config = dict(
    n_layer=12,
    d_model=512,
    n_experts=80,
    d_expert=112,
    d_shared_expert=256,
    normalize_top_k=False,
    init_std_router=0.0156,
    vocab_size=8192,
    optimizer='ademamix',
    lr=0.000245,
    seq_len=1024,
    train_tokens=957500000,
    steps=7306,
    dataset='wikipedia_en',
)
Below are experts of layer 3 (counted from 0) of a mixture-of-experts language model. Rows are named router (the router's row for the expert) and show model dimensions 128-191. Each number is 128 + 32 x the weight over its row's rms, rounded and kept within 0 to 255. Numbers have three digits each.
After each expert's rows: "mostly gets" lists some tokens that are sent to it at least half of the time. This comes from a sample of Wikipedia text that the model never trained on.

# expert 56
router:116156127070150160057112124115144116124113112161175153139149093076113111078179100080098102111092094107127155194147129143121077119170103158099118173117122173147177104086110140086129131119122151
mostly gets: " JPL", " NA", " nomin", " award", " repe", " JPN"

# expert 32
router:120126115110089149104160059171158131127188107171150144132136065065130141107164177122118142121092131068037115188125123188105124145141118163141114166119147190118154086109188127083138132119095136
mostly gets: " Championship", " Cup", " tournament", "finals", " League", " Championships"

# expert 60
router:053156097024114127125159123095143071159193125122212123125132077146154160124144113114108097175129055125095181154190156170128125150092083224147127121142128176159127151152132167084129095098102163
mostly gets: " Date", " February", " Votes", " November", " %", " Apps"

# expert 11
router:127147096151143139096145172058172088140147122141122147159106133113152053110182111128064095125098103107107173141123144144114093155151095171186134122143176182118130048129127153113164094088125164
mostly gets: " ne", " close", " dep", " addition", " open", " Length"

# expert 36
router:170182053084183116125124180143151150133067142111147130125130128156102065163214110126100147087108116154106153174158132147142126138134081239097129128206184168123170103107122138055100120104108073
mostly gets: " York", " London", " British", " California", " China", " Australia"

# expert 71
router:078129136078145130118108142098154111110137113122212120184106081138115110136133144118123131176093117101078140149136103179139129151129131202115131120115136183155150105091104143081094174139126094
mostly gets: " would", " from", " To", " can", " could", " to"

# expert 65
router:123178088089134141070142059101190144202096075141143135102073115117120107134154089087107175149069142098090111134162133108141090155162096154141074131102128205116156141076136151089069156136121168
mostly gets: " \"", " o", " '", " “", " am", " Bob"

# expert 37
router:079157080105129163114171083125176122133159134213118158062108085048092141133147090156076137090114152105120137207149154143114081122199165122123135099137119083168134065130074144124045138149141112
mostly gets: " JPN", " murder", " Socorro", " Great", "aru", " Operation"

# expert 5
router:103150142094125172074107151103158103125155052138162159125123128179122076115154097113066114147114105096113156185114121135071120190174102161160049115138121166125183114175123136069126148090121180
mostly gets: " ri", "Scientific", " Mont", " business", " Vice", " Spouse"

# expert 52
router:173139117120161136104060176106135078156073182147147141109139078082149109160107144130159137110119122153112188137133150164123140162157145156133165137173088211097128143107086109144108149116097122
mostly gets: " fish", " wood", " forest", " plants", " cells", " increased"

# expert 42
router:099181129142184106111065167130146108178111139078124156094142105112183112091111119183153201122147150114148112164159144168112134147132119179157076162126134101073143176128103189075116086123139141
mostly gets: " director", " player", " artist", " author", " video", " politician"

# expert 35
router:124185140114118172109113178152171088163174101173161143115077063092130105104181060134137108145112150138110142191178125181140085137211088141164153116119107140105146097122100164063083105103115126
mostly gets: "″", "\"", "”", " Singh", "featuring", " Muhammad"

# expert 27
router:151103102093112144109110193127151072134125107130132192138124098131129158119159124095134087162120133099124139097191097183129147187129122184180101181193144164134159137125133159066102150114157133
mostly gets: " Height", " Clade", " We", " ben", " you", " Animalia"

# expert 2
router:152107103100131182111131149133113074184086117135203128071139109101161126140148123109050112136110110111086136200132141129113116131123136137106090165099102159122201099111120145042150125115061093
mostly gets: " An", " an", " bel", " went", " l", " Ball"

# expert 30
router:126158141114145168129121138139145108120143129166113176094148128107123190100158119093109141088090103121128143157167098131073093141127142175161135153153144125127181086104160119079079092114127130
mostly gets: " million", " km", " Preceded", " Died", " billion", " Massachusetts"

# expert 77
router:131108105111090150113111121138121091143167116182176143163135117126088127140219103142108182171141164136131163160116133177096096134142153189177049147106111139094165094096108187086160168152155075
mostly gets: " Pay", " ban", " Brig", " Ban", " Les", " Come"

# expert 14
router:107109133137183112099145148144160110194163101140183117085143089130156137115147136169119108128140116203103143147142135159148064171164075162143091112123172206131145147119129139079122122112117112
mostly gets: " mo", " Mu", " Bo", " Tim", " Mo", " Sa"

# expert 53
router:127097073125137110119162095150150078131135107153142219136134106061136154124161080098119118070104099100172124178175130138116074126145098172176117144183113168107167079119121169091073092159095114
mostly gets: " Synonyms", " Su", " graduated", "Career", " unable", "Biography"

# expert 29
router:151135121125151149135130121051158130149129075146128128158154090168139090115154134148107182119139069169068128182142112132088130136147103203163123101157151153145190089150096063123120113090144156
mostly gets: "See", "Rec", "Reg", "Other", "ribution", " Description"

# expert 68
router:094124082085177128106124154121140108142137098149150131139115088094144082076125121097147142125138050151088156143176101117074115169169110164156141161143140143124083134138139134094081100172173130
mostly gets: " g", " gra", " cr", " Ed", " gu", " pat"

# expert 7
router:089124115136150143108129091153143094141112066164159167099135068110141134139168124150097166139112119109087130156126100151032127137128133154148081133194126167097163077080107152100093151110107053
mostly gets: " he", " they", " him", " she", " it", " them"

# expert 59
router:072146154096158157095093119078112125108107124113135165143126085136117131128195118131111134122137101108107132169174111182088075106118070086180120182106194115143140110132159137076138136130137127
mostly gets: " who", " what", " which", " As", "As", " that"

# expert 10
router:123131103134123153136108117095188121161187101159144180127138093119119122096147134121098176092088052092107147210150141180097121165149136142159128179124115178119186123091087123092087120150063119
mostly gets: " professional", " football", " local", " summer", " winter", " senior"

# expert 21
router:116170109095130122131113103055136087145161120172153151118110089109123104083157100148110131081114071112092125125195099122079089196119139121120127140135178168151157149147106096082077167166128063
mostly gets: " ver", " ter", " gar", " Mid", "teen", " ten"

# expert 22
router:109073147122148135093132135100142159110196135157101214095104045135128124153156134202122128122097060124145159153098141186109116144162107116159114100155139141127115100123094110081151122144102060
mostly gets: " that", " when", " On", "On", " during", " same"

# expert 8
router:113128101086111124079174069121186078153143134135128178128141122122128137123149106125033146142091145143057155155149109183106133142109067159166116147152129110103101145153097157155152128107100147
mostly gets: "See", " Christmas", " Star", " famous", " Mad", " Nominated"

# expert 75
router:095174094110124126093110179133154159193089109126116187122096093092121120148106119122137134059062047085127171090169129124105112114105090182138152141141147131117164143117074160084112120168111124
mostly gets: " traditional", " Russian", "ical", " organis", "ician", " historical"

# expert 51
router:138137156101133115144079070121136093183139107200189120090146105118118147071117112088126162102112105094123168151113109145072135158152118108132109148174150164094181070146127166081075117153111107
mostly gets: " its", " own", " his", " Its", " a", " one"

# expert 45
router:136118134153160155103127146137138084128137066169161183077147041087119086129138091168107112116116139100142151167157142132127076162149154132172105123143181073131182135097140149114097098124089134
mostly gets: " United", " ext", " Ast", " Phylum", " Ext", " Med"

# expert 61
router:136147121113149158131164105130134081180097108110118197077115127154134148102148120122098191088059108106055121156144131140104087140147113173131115085117121167137138169099145162082052163091155123
mostly gets: " into", " central", " century", " whole", "1988", " entire"

# expert 72
router:085108085073149148104099139132127132191161102087114174133135091164104145099118085083130152128115112130098164184168103157080142198145133146123072107116155182090187109170128109105107159141127122
mostly gets: "\\", " Pro", " Sub", " sub", " pro", " subs"

# expert 50
router:158139140104126152104098121099141106110123068136178127099113131166210105132108098059100146134142096102124184171169145102108133158171149163129118162099152140092119121147127082103133150102100163
mostly gets: " with", " With", "with", " Bishop", "With", " using"

# expert 76
router:118171048110150118112128140125160119184178148126141184135060148117189180151165143165076111122145074110145154124157121176149156091092100130129141125175095222116122134116116171097094131124091128
mostly gets: "18", "25", "30", "13", "21", "01"

# expert 26
router:073186147094131128079156079103112069146138102185181140166095098155143092101167137147139108120139115131123114152136112170072172162121156139138070113146145156130112095153084186059114191136109110
mostly gets: " past", " what", " Past", " Like", " What", " respect"

# expert 49
router:110164112052130164145109156165129037148146073173158174144126062130145116089131112109087146151122128090056143129160175185155090183154102162173141202178119117129184130111102146135122176070102173
mostly gets: " Phylum", "の", " Historic", " Your", " Free", " Height"

# expert 62
router:073138136110150145080084138122142100197114112153170140096106116110120111149125180168092169114069125135161108153165123156105128129099119152125139102130117138138091148126077129046086121151037095
mostly gets: " they", " members", " men", " games", " days", " They"

# expert 28
router:138081084094149201142178146124112114127116082174117140173123105153130130129154171150104122154094107088125141155117161167108079173145136119156124090120151180113158094189122147093134145105170108
mostly gets: " en", "Be", " JPL", " Be", " be", " Const"

# expert 13
router:126110112075111155104085147184123078153173099103179109108163093199136150147125150119115195121093159144082150129117133133120131120153069214155136100096102089175160132111088150045158121102100126
mostly gets: "RC", " Records", " Technology", " BC", " Stadium", "BC"

# expert 33
router:093149123120123169146130143123169078135147116166178137096126145123116122154148099146116143128125071161117110144172090165154137128127104121099143177137148168146153162127058120103126191126125132
mostly gets: " development", " design", " treatment", " influence", " support", " control"

# expert 58
router:100096115083137179110129115115146149197120116168077158104131117127127115071138145164111155106114125125091176161149132140076113178149114160140100122173130153144130140148136136076133164133164135
mostly gets: " bi", " cor", " h", " Pu", " ri", " Cor"

# expert 47
router:112135100136155111100116127101131079213128119165163125137127119128111095140101105111114124104161081129092092189150114155101158182158158123138111152158174194145171127110090149091144157096129124
mostly gets: " writer", " rock", " singer", " hor", " er", " short"

# expert 73
router:095143119066136130074109138104173129184095107123227174121095123120102148089132091180126141117109104098067134156171146148100098168121090143144095149128097130116162144150086130055100105146087156
mostly gets: "'", "’", " there", " Website", " ap", " '"

# expert 12
router:120115116134115153132100123117160121199108100100142179157100111082127182090153104143113111097115182092160111102164183182068118168162163153159095173138085141153127117167134139093070073088155180
mostly gets: " Par", "Senior", "Gls", " graduated", " par", " began"

# expert 63
router:099127109064153169098117114100134097164106110146169122129106121139173109135154131169128096199103083106072160159185139179133114173159102140118100125136132126156169110112160122114096115080097113
mostly gets: " Animalia", " Phylum", " Flor", " bound", " ru", "н"

# expert 54
router:066148072087131136129169076119169099153113133159192182133107122088111092158120119188148116118104145113148092140138127195106123115100127156157143116143118098118130126147111156049135075108054082
mostly gets: " However", " During", "During", " According", " While", "According"

# expert 0
router:112158129088133109105109121078129111070088151133183174119137101104146116120130133169129114168096130098132106226132184149179106142155127132177091142104117175090157148124121123072089163141037106
mostly gets: " over", " high", " Nor", " between", " under", " around"

# expert 41
router:095165115047113133103128114112158100154118121136181153110106077172107089087125102102125127133092104139117158175191106150150126150152087150175114142104066145132149106154133142086116095090099125
mostly gets: " =", " bus", " celeb", " Full", " tax", " transport"

# expert 19
router:127134136073130186078104132060145114174112132152159172047114129124127109145155148178089138134107097086088121153131096154117070151130120147120101149116167102149144120092078164099125123157126161
mostly gets: " second", " third", "th", " th", " 1st", " First"

# expert 31
router:147150105117115124063150120104190120130114094170173156143101086119140108125159111138108100090090129123129119173163140215144117102136109149184100087122166142145176104156082163095107118118051078
mostly gets: " However", " While", " though", " although", " however", " Although"

# expert 17
router:114184088091135112048129115105110137138127125182090157140132148111136053128160124109042107124105055127106164137146102124118166154133141172126068137177083129106149169166092163079091145086137099
mostly gets: " Red", " Black", " red", " black", " White", " white"

# expert 3
router:118132150074093144078118141094175093188078094142188174115139125143113086113165148121111132097075112108084145174138149184088124133142152156104115136119101155133132103135133106052086139138148128
mostly gets: " version", " book", " mer", " album", " novel", " enter"

# expert 16
router:122135087077155150105103139093161090105113123094171157166152096108156104174133123136120104126138135109107218132165122141052120191133100172115105163148179180126178119140153092083076148171131174
mostly gets: " various", " social", " Eth", " urban", " ?", " industrial"

# expert 6
router:076130130027141137108099164097170115175121126113162161144140119107128095087146168084118142089120112124134173136208098116062104173145146134178129122086193140111110109139132109052107158139143137
mostly gets: " The", " Label", " Genre", " Harry", " Mr", " www"

# expert 44
router:078135102075113117135167104093135121137113130146150158134111100130110121123168113131124144101116081094106138197146095118077108196102139169101122139140093131152138112151043179078101137128136121
mostly gets: " int", " impr", " anti", " highly", " twenty", " sym"

# expert 57
router:135143118099164136152122105120161133187124094145187170138116115168148074091171168071082119107101152099143129156155126196121106184135149176168072129138142152110155117133105117097111123135079193
mostly gets: " km", " mi", " miles", " mm", " million", " Species"

# expert 46
router:086111084121115156074153097090128110157154131171148157113098079126102107105196107102101097137120091118118166128087142159089121153102122125134133161105162123177163088165097094068086190136092128
mostly gets: " most", " Most", " Si", " Eth", "Ind", " highly"

# expert 18
router:063162121150114103134087102086162098116154125179118139126096106091103059071182127140139115095116082137094169143145127116097104151119196143119091114139153172163148124114089110064102164135087135
mostly gets: " pal", "La", " ill", " Il", " grand", " Lil"

# expert 25
router:137154172117148125095099145148156077123147141119177154190056167155164113112178159119142113152147131098099143129157139189147163162124172152165113147151108134126143125168116156051122167104129150
mostly gets: " ISBN", " www", "DST", "″", " Coordinates", " 978"

# expert 23
router:122119100098136161100140115111182142133121065154146119083143113092141076140177098147085151151086166105136129181118109123118125121197149193134027125121136098079155113120089163125071134128105117
mostly gets: " USA", " West", " north", " MF", " south", " ITA"

# expert 67
router:139099124092149137122135096160171086181113074179168185112135084150159120112133151110138132170120177153108183179153120188140059182148141144102093174112132150149165109137123120119099152117084104
mostly gets: "_", " MF", " DF", " Animalia", " CB", " LINEAR"

# expert 48
router:152164066094135127131105164151148101191123090157184149140123127152129107134136132117111161124100127129135157158122111173102095122120063234145097170171125165117136125095118146080118103127110123
mostly gets: "RC", " Force", "LA", " Navy", "FL", "DA"

# expert 43
router:165095108092127191098129174120106083116132066139184166097111143155136152143137105147114127119088084084111149147176164157120081130173131131132131144113153128126165136133118185094122173086115126
mostly gets: " re", " Re", " conv", " ab", " Density", " fle"

# expert 70
router:100152099134122156114087136117142102132131126164139171106110080099082151091157107139125177117097120145111117157182149179133140104157097131130084137124137152149171112137090165094113207135103082
mostly gets: " have", " has", " had", " including", " include", " includes"

# expert 20
router:173140096140135137090089118098132112165167158128180164109136125162114128127165125101161139153095171081116137223125135131093072134123039158100123135151084135132156146126112166118127174120138080
mostly gets: "\n\n", " Sy", " Mus", " Ly", " ly", " Im"

# expert 15
router:104148092111152155119139167102167068162110104151163117118133066091138124136121101142122188118108125113153164159190102189135047151135127150151108114168146173169137137142112123059042098107082104
mostly gets: " Born", " Died", " born", "born", "Gls", " parents"

# expert 38
router:149129091103138155098137163150146130122128103125167171159128048127140136150113103179139140117093107116083165172128114170108113120092108186109132132128129126101181122123177115053172097099112128
mostly gets: " JPL", " Records", " Racing", " LINEAR", " Philadelphia", "sson"

# expert 74
router:047106146088147145109120137089188086164134084173162136131088116115149120140118145117147125100151094120097139105186121160104099195120159133130109123131118190149175108140137106042134155143138161
mostly gets: " dis", " social", " real", " dev", " modern", " se"

# expert 78
router:096104103101111168102108151090167097167151124165162222107106114119141064119126108130134139140124119120090129174132138170063113186080091170134089146153120168139106137107082178069087145129109135
mostly gets: "\n ", "\n\n", " Mi", " b", " em", "\n   "

# expert 55
router:169126120090180155083164094148103161087165165131137149037101079112157134120175100192131148092134084130142119191099113187156068132144110182191095047169114131092157094130129089119067155156156101
mostly gets: " during", " before", " after", " until", " under", " since"

# expert 9
router:163135140090173178076154134167140149160132099119129150068074098129132102118135112118128187142139118159074141125158117102140199124114153142133106175145174154199102138168137122102109084133108111
mostly gets: " the", " their", " its", " his", "The", " The"

# expert 79
router:134136119079117178091040109154088062132165127170120184099101113098134112136179155114138161146134153124076205194159145122130133175126141129132135165137152184113091125157128163072156136084140153
mostly gets: ",", " pe", " Mal", " Kal", " ,", " Les"

# expert 39
router:094149153086137152058131105124171069091152139184131166111144090112140128132185134072100135107093157151113176137160147187101095147158124179154107172158135165132179088168127124050095103088099138
mostly gets: " Tim", " lb", " Spouse", " sq", " Sher", " Charlie"

# expert 24
router:066101100117130106096146120120152111165139114150106164143145134139127102109183061165108129143100086141128095126180136151125091127156072162149077110116099143123177137140100108061061148141117145
mostly gets: " p", " per", " Per", " P", " Saint", " arch"

# expert 4
router:114180132049149098121114136104189106141089126186161106137100099116109127115131126133076133103135119116137083211163119129095131179099144147139084106107113091164118111170135169111085187129116143
mostly gets: " for", " pre", "For", " Pre", " For", " UTC"

# expert 1
router:070111156098139136055155116108157043111166099136119129149177109146108069112158119098131125111111128143093164168138124138120129204123102124145152161114126124141127060131062120030109159139083132
mostly gets: " would", " do", " Do", " will", " could", " did"

# expert 66
router:053195084069147156120151106115131067156176117136133085140096127136113124111143128139084104095045130104139163152146110182096111147109121145143078114116123132172106093159117124091112120090047144
mostly gets: " Mc", " announced", "present", " reported", " Pld", " McK"

# expert 69
router:062116144068156108062140139092170107151125069155110109081129088171126067104166080117042134125073133102095147142102152186045093160119142143120093124120166172151136115142098178049122152114127112
mostly gets: "An", "Ar", "You", " able", "Geography", "Bl"

# expert 64
router:115179090103157093084154129082161083114178131182164136027084074137125142113182104144145159108111137092139105202174149107070086164121148133149078150169154136126185116136133096104112101139083106
mostly gets: "ang", "ung", " Han", " Chinese", " Kim", " China"

# expert 34
router:106121119106156126105149123100150096194127102139174163101128082145082141125138151132110210128118072113108168203181143197097074143171132224161150133100113153115149130084181167096083144137098111
mostly gets: "irc", "bec", "berg", " ab", "bach", " Region"

# expert 40
router:121177092143190154106153124182197133154180112125175136112089085138142092083144125113115157134103163134131098199148128187156129110123169186167080118175118152134165140103120148137125110123105111
mostly gets: " wrote", " announced", " tells", " signed", " claimed", " defeated"